From a checkpoint of a small mixture-of-experts model trained on Wikipedia: 5814 steps.
Below are experts of layer 9 (counted from 0) of a mixture-of-experts language model. Rows are named router (the router's row for the expert), up (a neuron's input weights, with its number) and show model dimensions 0-95. Each number is 200 + 40 x the weight over its row's rms, rounded and kept within 0 to 999.
After each expert's rows: "gets" lists some tokens that make up at least twice as much of what it gets as of all text. This comes from a sample of Wikipedia text that the model never trained on. Tokens count by the router's weight.

# expert 9
router,191,161,259,140,238,184,199,105,253,202,213,174,227,160,176,222,222,185,146,223,232,221,153,241,177,219,134,211,148,181,222,211,132,201,198,260,219,237,248,192,231,152,235,182,184,228,232,136,230,203,178,220,292,195,153,163,226,222,201,248,168,241,187,188,269,154,163,302,207,128,222,205,197,130,215,207,232,238,229,161,196,117,181,191,236,218,182,166,206,241,280,240,286,218,195,149
up0,227,223,148,112,265,250,186,191,207,211,243,215,224,147,288,267,263,155,137,139,224,165,182,217,165,197,198,160,235,188,147,171,131,236,220,279,146,262,230,242,230,223,267,187,228,168,212,162,233,259,176,206,207,211,135,140,229,216,159,217,190,236,218,112,203,197,149,221,190,149,219,166,203,287,269,225,220,231,217,191,153,201,168,173,221,215,199,239,201,259,177,213,217,238,222,161
gets: "0", "3", "6", "7", "9", "4"

# expert 12
router,179,155,234,153,217,226,230,212,220,198,277,166,173,177,168,237,262,156,131,189,230,141,145,232,185,184,212,197,108,200,237,269,182,147,147,209,152,239,203,209,299,226,137,186,130,186,248,172,214,270,135,163,229,191,184,168,244,227,166,165,176,119,205,231,224,189,230,227,163,226,181,165,243,186,240,148,200,246,212,197,241,303,237,256,228,243,158,182,228,222,211,253,210,184,223,192
up0,202,171,272,175,196,169,214,165,216,200,256,218,176,197,193,235,324,175,131,202,176,155,202,267,179,182,132,160,154,166,194,232,211,202,225,216,227,228,198,217,254,158,204,229,179,273,214,187,191,191,118,148,141,206,165,177,245,256,161,170,243,137,298,239,222,236,211,170,223,217,251,248,148,155,203,161,174,229,212,211,189,188,210,231,191,177,138,214,204,158,189,196,331,241,225,242
gets: ".", "-", "ed", "1", "9", "ri"

# expert 30
router,194,196,217,158,215,254,170,217,231,193,170,88,154,213,247,168,192,255,218,208,240,234,184,242,214,219,197,174,175,291,173,228,173,201,191,160,205,215,221,163,236,254,187,177,181,197,170,219,273,201,188,155,219,165,199,155,200,164,145,244,187,188,205,132,249,204,182,210,166,199,198,128,271,201,161,188,214,242,233,219,193,189,192,212,240,252,98,165,276,245,187,249,263,206,296,80
up1,166,180,237,195,116,177,221,181,274,257,220,179,206,183,202,203,180,194,181,191,230,239,183,214,195,111,202,286,211,198,166,161,143,245,226,233,194,218,215,134,232,241,201,177,239,249,218,171,220,196,176,201,142,188,191,233,264,106,137,215,213,147,189,180,214,174,207,211,209,187,184,227,242,223,269,116,283,223,212,205,255,217,124,222,244,224,185,247,286,234,214,276,159,142,160,134
gets: " of", " in", " to", " the", " a", " for"

# expert 13
router,159,215,268,179,206,206,206,183,250,195,198,113,186,186,210,193,229,166,190,284,201,194,171,186,245,222,199,144,118,265,193,223,213,186,249,166,127,264,200,181,270,183,172,118,178,224,226,154,234,198,228,144,291,133,217,121,218,231,111,223,238,173,263,192,255,202,173,241,199,176,135,250,240,132,173,205,202,237,133,211,160,193,150,247,197,203,185,200,198,253,227,221,175,192,219,213
up1,249,159,248,146,185,170,145,218,234,176,164,219,178,159,292,231,260,206,159,257,171,272,201,183,232,126,219,259,186,270,184,169,235,228,198,205,176,219,261,204,192,184,164,117,171,187,215,182,232,233,163,128,202,151,179,240,290,265,233,266,203,206,163,207,165,191,153,282,211,197,173,174,227,213,174,171,231,178,174,213,151,142,125,224,206,169,201,238,203,269,154,136,189,161,223,198
gets: " \"", " (", " R", ".", " B", " D"

# expert 29
router,190,137,284,165,189,208,232,177,233,172,160,144,163,279,199,226,239,211,126,243,197,221,267,107,206,186,212,158,158,164,257,251,207,212,173,241,228,211,197,170,211,158,175,184,190,263,243,172,236,221,189,173,202,177,170,179,259,150,157,201,202,171,199,237,199,201,163,302,94,176,229,186,199,135,202,244,255,269,158,249,191,231,258,219,235,212,147,145,236,240,198,222,197,176,249,163
up0,227,196,254,200,320,126,195,181,274,250,190,129,159,218,104,256,224,171,188,155,142,238,208,238,283,146,207,212,209,175,216,179,181,194,196,160,249,295,186,189,195,235,222,148,224,229,184,155,191,146,147,182,198,205,156,181,162,161,196,212,175,206,153,202,206,229,232,199,167,159,234,140,198,263,286,160,197,236,244,239,205,236,214,222,247,190,191,150,223,228,266,169,182,197,137,198
gets: "s", " he", " it", "ers", " that", "es"

# expert 1
router,167,213,233,135,182,248,164,141,226,201,221,112,161,124,211,186,276,190,175,246,159,217,211,196,227,216,167,255,109,209,176,234,131,230,222,171,226,222,271,208,263,200,173,156,222,182,282,129,206,175,198,177,285,164,190,172,255,178,157,252,194,234,257,169,285,143,189,243,183,239,216,223,221,178,177,242,227,199,177,205,173,194,157,188,241,186,207,178,252,230,198,186,281,216,251,146
up1,230,184,240,185,176,175,186,188,209,170,236,195,199,239,204,199,205,189,106,212,209,285,138,206,180,230,223,157,216,203,154,255,163,178,251,178,270,197,173,178,168,236,171,227,85,270,219,231,192,258,238,129,241,182,157,190,168,169,246,260,158,250,240,280,233,195,208,182,219,111,215,138,180,153,248,200,181,194,202,219,208,216,256,219,208,219,203,103,251,158,151,258,154,245,215,198
gets: " S", " T", " P", " L", " K", " N"

# expert 16
router,186,208,293,171,285,208,191,133,257,149,206,155,164,188,181,197,256,212,83,235,205,242,249,199,195,171,158,144,170,218,164,235,133,198,197,227,246,196,264,217,196,128,203,152,217,239,225,192,258,223,234,185,181,161,110,176,187,217,197,213,219,246,262,252,233,167,157,214,161,220,216,216,244,152,231,165,231,278,199,173,222,147,190,241,207,253,166,164,231,199,229,216,234,170,214,115
up0,191,191,277,168,229,214,275,192,196,180,301,264,102,219,209,163,215,117,164,255,209,130,259,171,257,214,235,218,191,228,204,191,146,222,176,227,193,195,273,158,236,228,148,244,216,195,194,163,205,203,148,222,150,206,196,188,211,184,169,131,267,160,207,234,283,190,216,189,189,243,178,198,302,158,244,259,253,220,171,160,192,166,274,241,212,194,216,165,189,175,191,197,170,168,181,165
gets: ")", "th", "a", "s", "4", "ia"

# expert 8
router,188,199,249,134,241,212,132,175,242,196,208,187,201,224,203,178,222,213,222,176,253,246,302,193,211,188,188,151,174,207,224,216,205,147,197,243,132,188,224,240,218,201,209,183,199,179,174,166,275,238,209,109,229,160,231,199,207,151,205,242,131,178,236,150,215,178,191,223,83,207,215,146,231,187,242,215,162,203,204,205,164,265,196,224,305,208,149,144,226,271,157,259,190,267,252,133
up0,142,200,216,191,286,124,155,129,250,224,239,184,258,262,223,182,207,186,205,193,173,184,213,178,142,131,189,161,182,252,174,158,173,160,215,177,209,178,209,268,178,133,139,181,214,182,231,201,212,272,194,158,261,210,201,177,182,120,192,189,268,145,172,254,192,226,197,181,127,272,232,179,299,186,252,176,186,200,215,236,209,271,199,177,196,230,195,177,202,181,232,288,222,210,174,128
gets: " a", " was", " the", " is", " his", " an"

# expert 23
router,102,196,213,123,182,253,218,197,210,238,253,228,154,226,235,217,217,226,132,254,188,246,204,233,187,233,177,166,119,229,172,191,172,163,207,163,200,223,268,189,216,203,205,183,117,153,249,197,218,181,244,208,210,200,93,144,161,168,110,232,229,241,254,153,278,133,175,278,170,195,205,164,230,197,225,192,184,248,242,163,186,243,273,186,247,197,215,170,229,239,193,226,148,202,220,178
up1,205,152,273,159,199,184,187,131,201,231,196,231,189,234,270,243,216,229,140,249,153,220,132,213,283,237,107,183,220,187,193,126,247,216,234,237,200,189,184,183,233,120,180,212,213,184,202,161,194,171,199,266,206,178,149,204,223,269,135,273,174,128,267,163,246,244,245,209,236,217,197,176,196,156,157,193,217,225,145,154,134,224,193,196,138,217,159,221,149,149,207,157,190,221,198,142
gets: " m", " M", " c", " C", " B", " p"

# expert 22
router,151,222,236,142,182,225,188,160,208,157,180,117,204,243,200,238,255,141,241,196,205,224,201,186,258,250,173,166,103,203,264,225,178,181,263,184,268,259,221,199,263,177,179,182,195,170,263,139,245,204,198,143,235,234,163,114,199,146,175,225,206,169,220,193,254,228,269,273,165,184,229,187,270,152,209,221,203,202,214,172,255,147,225,177,188,242,109,168,185,175,142,247,214,208,210,175
up1,176,226,195,190,221,151,266,187,152,210,188,165,181,210,198,156,232,199,222,196,133,161,236,203,290,234,157,161,151,221,225,162,206,197,244,214,221,272,238,156,220,161,199,195,194,247,259,146,198,148,218,250,216,205,219,162,148,165,261,176,219,196,221,219,169,207,202,190,139,190,184,135,222,222,149,70,257,258,269,144,228,203,198,232,223,194,166,197,170,182,292,289,284,211,178,203
gets: " ", ".", " that", ",", " where", " when"

# expert 2
router,154,112,265,189,218,231,167,135,221,176,224,132,170,142,168,216,206,202,181,256,209,179,189,163,243,192,126,211,173,220,198,194,112,167,202,234,212,318,216,187,281,163,277,146,204,240,228,154,272,187,176,159,257,123,175,136,208,232,142,228,179,190,186,220,221,199,230,205,198,216,212,224,198,246,219,274,172,269,151,225,196,182,216,210,210,240,145,233,189,233,219,227,212,202,275,187
up0,184,194,242,201,172,143,188,210,226,183,205,298,162,271,176,102,199,190,192,251,202,206,201,151,228,160,206,152,180,218,237,157,223,173,191,163,230,186,186,189,221,134,282,108,185,261,237,210,183,220,228,229,238,125,248,178,193,235,206,270,213,170,199,227,159,230,235,295,175,124,218,139,232,193,238,169,206,192,216,249,129,198,163,200,199,221,198,204,151,299,212,210,145,149,155,210
gets: "i", "z", "an", "a", "o", "ar"

# expert 7
router,197,238,257,95,227,203,210,178,236,162,213,207,184,167,145,263,174,248,125,194,230,212,226,207,251,145,173,154,173,255,207,268,177,187,276,230,142,244,227,222,222,212,159,123,187,198,286,194,215,199,194,214,169,242,200,129,238,210,168,170,238,223,195,200,268,128,207,179,141,179,152,169,244,147,221,171,197,282,162,209,186,145,172,141,237,254,181,195,178,264,225,162,195,177,260,204
up1,250,238,261,111,185,207,194,223,182,220,263,189,153,197,198,157,223,143,151,187,239,257,234,232,279,186,183,199,199,222,150,158,193,173,205,196,183,203,223,254,236,198,149,192,236,214,235,196,144,167,266,136,202,206,206,108,130,122,146,182,170,226,193,122,268,245,198,231,213,259,192,127,216,292,207,168,241,190,224,188,183,153,115,232,141,232,190,188,222,192,207,251,201,182,177,228
gets: "\n", ".", "==", " \"", "===", "°"

# expert 3
router,150,217,300,121,188,217,172,198,206,200,227,142,172,223,166,225,193,185,167,226,195,177,176,196,211,192,159,220,111,198,153,165,198,207,185,244,207,234,216,221,210,202,220,137,198,162,230,141,227,170,184,173,220,180,195,145,204,226,191,208,186,184,230,200,307,144,123,197,108,149,201,183,293,142,270,214,213,184,187,256,136,187,198,217,181,249,209,195,213,254,287,301,196,199,271,197
up1,95,209,199,229,241,251,261,242,190,175,167,172,217,189,232,208,250,211,184,193,188,148,171,179,240,186,145,199,154,195,169,242,167,168,168,196,190,143,193,282,163,141,258,164,266,191,215,163,211,184,247,216,205,194,226,218,188,176,207,139,192,185,200,295,306,205,152,210,235,258,231,220,268,164,215,161,156,171,257,201,235,278,197,217,223,112,177,125,173,211,217,217,188,163,275,223
gets: "1", "2", "0", "9", " (", "3"

# expert 5
router,187,210,231,154,262,131,177,154,272,221,177,121,177,223,219,193,216,177,189,208,239,161,199,193,247,182,171,167,197,235,178,224,204,233,223,184,232,211,257,162,160,196,177,173,249,263,208,161,203,217,187,137,246,167,166,115,223,172,187,221,242,145,197,184,189,234,231,232,115,237,199,85,257,192,262,184,227,255,175,173,168,248,255,207,228,228,110,142,281,236,226,244,226,197,253,160
up1,178,187,214,196,203,120,144,130,207,243,182,206,274,192,229,184,225,249,132,222,225,231,223,148,160,154,244,247,172,252,178,170,203,231,130,175,231,226,160,152,222,237,189,186,136,261,195,229,242,251,183,299,223,230,136,200,171,231,207,176,245,142,165,226,237,195,183,229,115,206,171,155,247,150,254,250,126,237,229,221,175,231,206,167,171,255,228,142,271,187,219,239,193,178,169,176
gets: " in", " on", " as", " from", " that", " first"

# expert 19
router,190,178,299,144,172,174,201,221,257,145,247,134,182,203,181,233,203,248,173,191,172,183,130,214,194,173,215,217,156,227,221,181,189,154,198,252,203,248,217,202,184,196,195,129,197,165,308,152,243,191,199,142,220,228,182,98,185,151,170,173,181,193,207,195,260,129,158,208,207,223,216,209,250,165,164,132,242,300,190,206,167,193,196,191,217,311,216,188,233,221,232,273,179,227,259,200
up1,121,225,190,153,239,208,196,137,167,229,189,237,256,261,245,180,237,144,203,221,233,231,206,234,200,198,164,168,202,284,186,238,137,157,219,127,258,191,239,111,197,283,137,152,262,209,219,247,215,196,154,214,166,180,217,220,189,136,174,208,208,124,250,98,209,126,236,192,199,214,266,229,230,180,178,164,218,153,218,194,219,221,242,240,154,193,190,203,295,205,200,197,186,209,213,208
gets: "\n", " (", "-", " ", "–", "/"

# expert 10
router,124,197,264,181,223,276,192,167,228,214,202,175,118,246,278,304,188,245,213,154,247,197,157,158,145,197,165,178,136,233,187,238,202,230,149,190,182,217,279,233,209,246,185,146,167,188,188,162,264,219,203,161,193,167,260,191,224,157,203,191,200,164,231,171,255,200,214,197,175,151,224,140,214,169,209,174,181,260,203,155,149,138,191,220,232,234,123,195,209,258,188,253,226,177,263,124
up1,217,137,287,197,243,163,175,200,177,205,192,251,197,269,113,196,164,193,186,201,86,179,163,197,222,113,173,224,215,237,239,183,231,256,176,211,220,180,232,206,164,241,230,169,218,237,211,168,167,192,232,206,230,221,229,163,263,223,254,233,277,199,115,229,184,213,183,199,136,234,219,171,265,141,209,202,191,244,137,151,173,182,239,214,228,242,151,186,256,190,242,223,289,184,206,128
gets: " and", " of", ",", " in", " to", " for"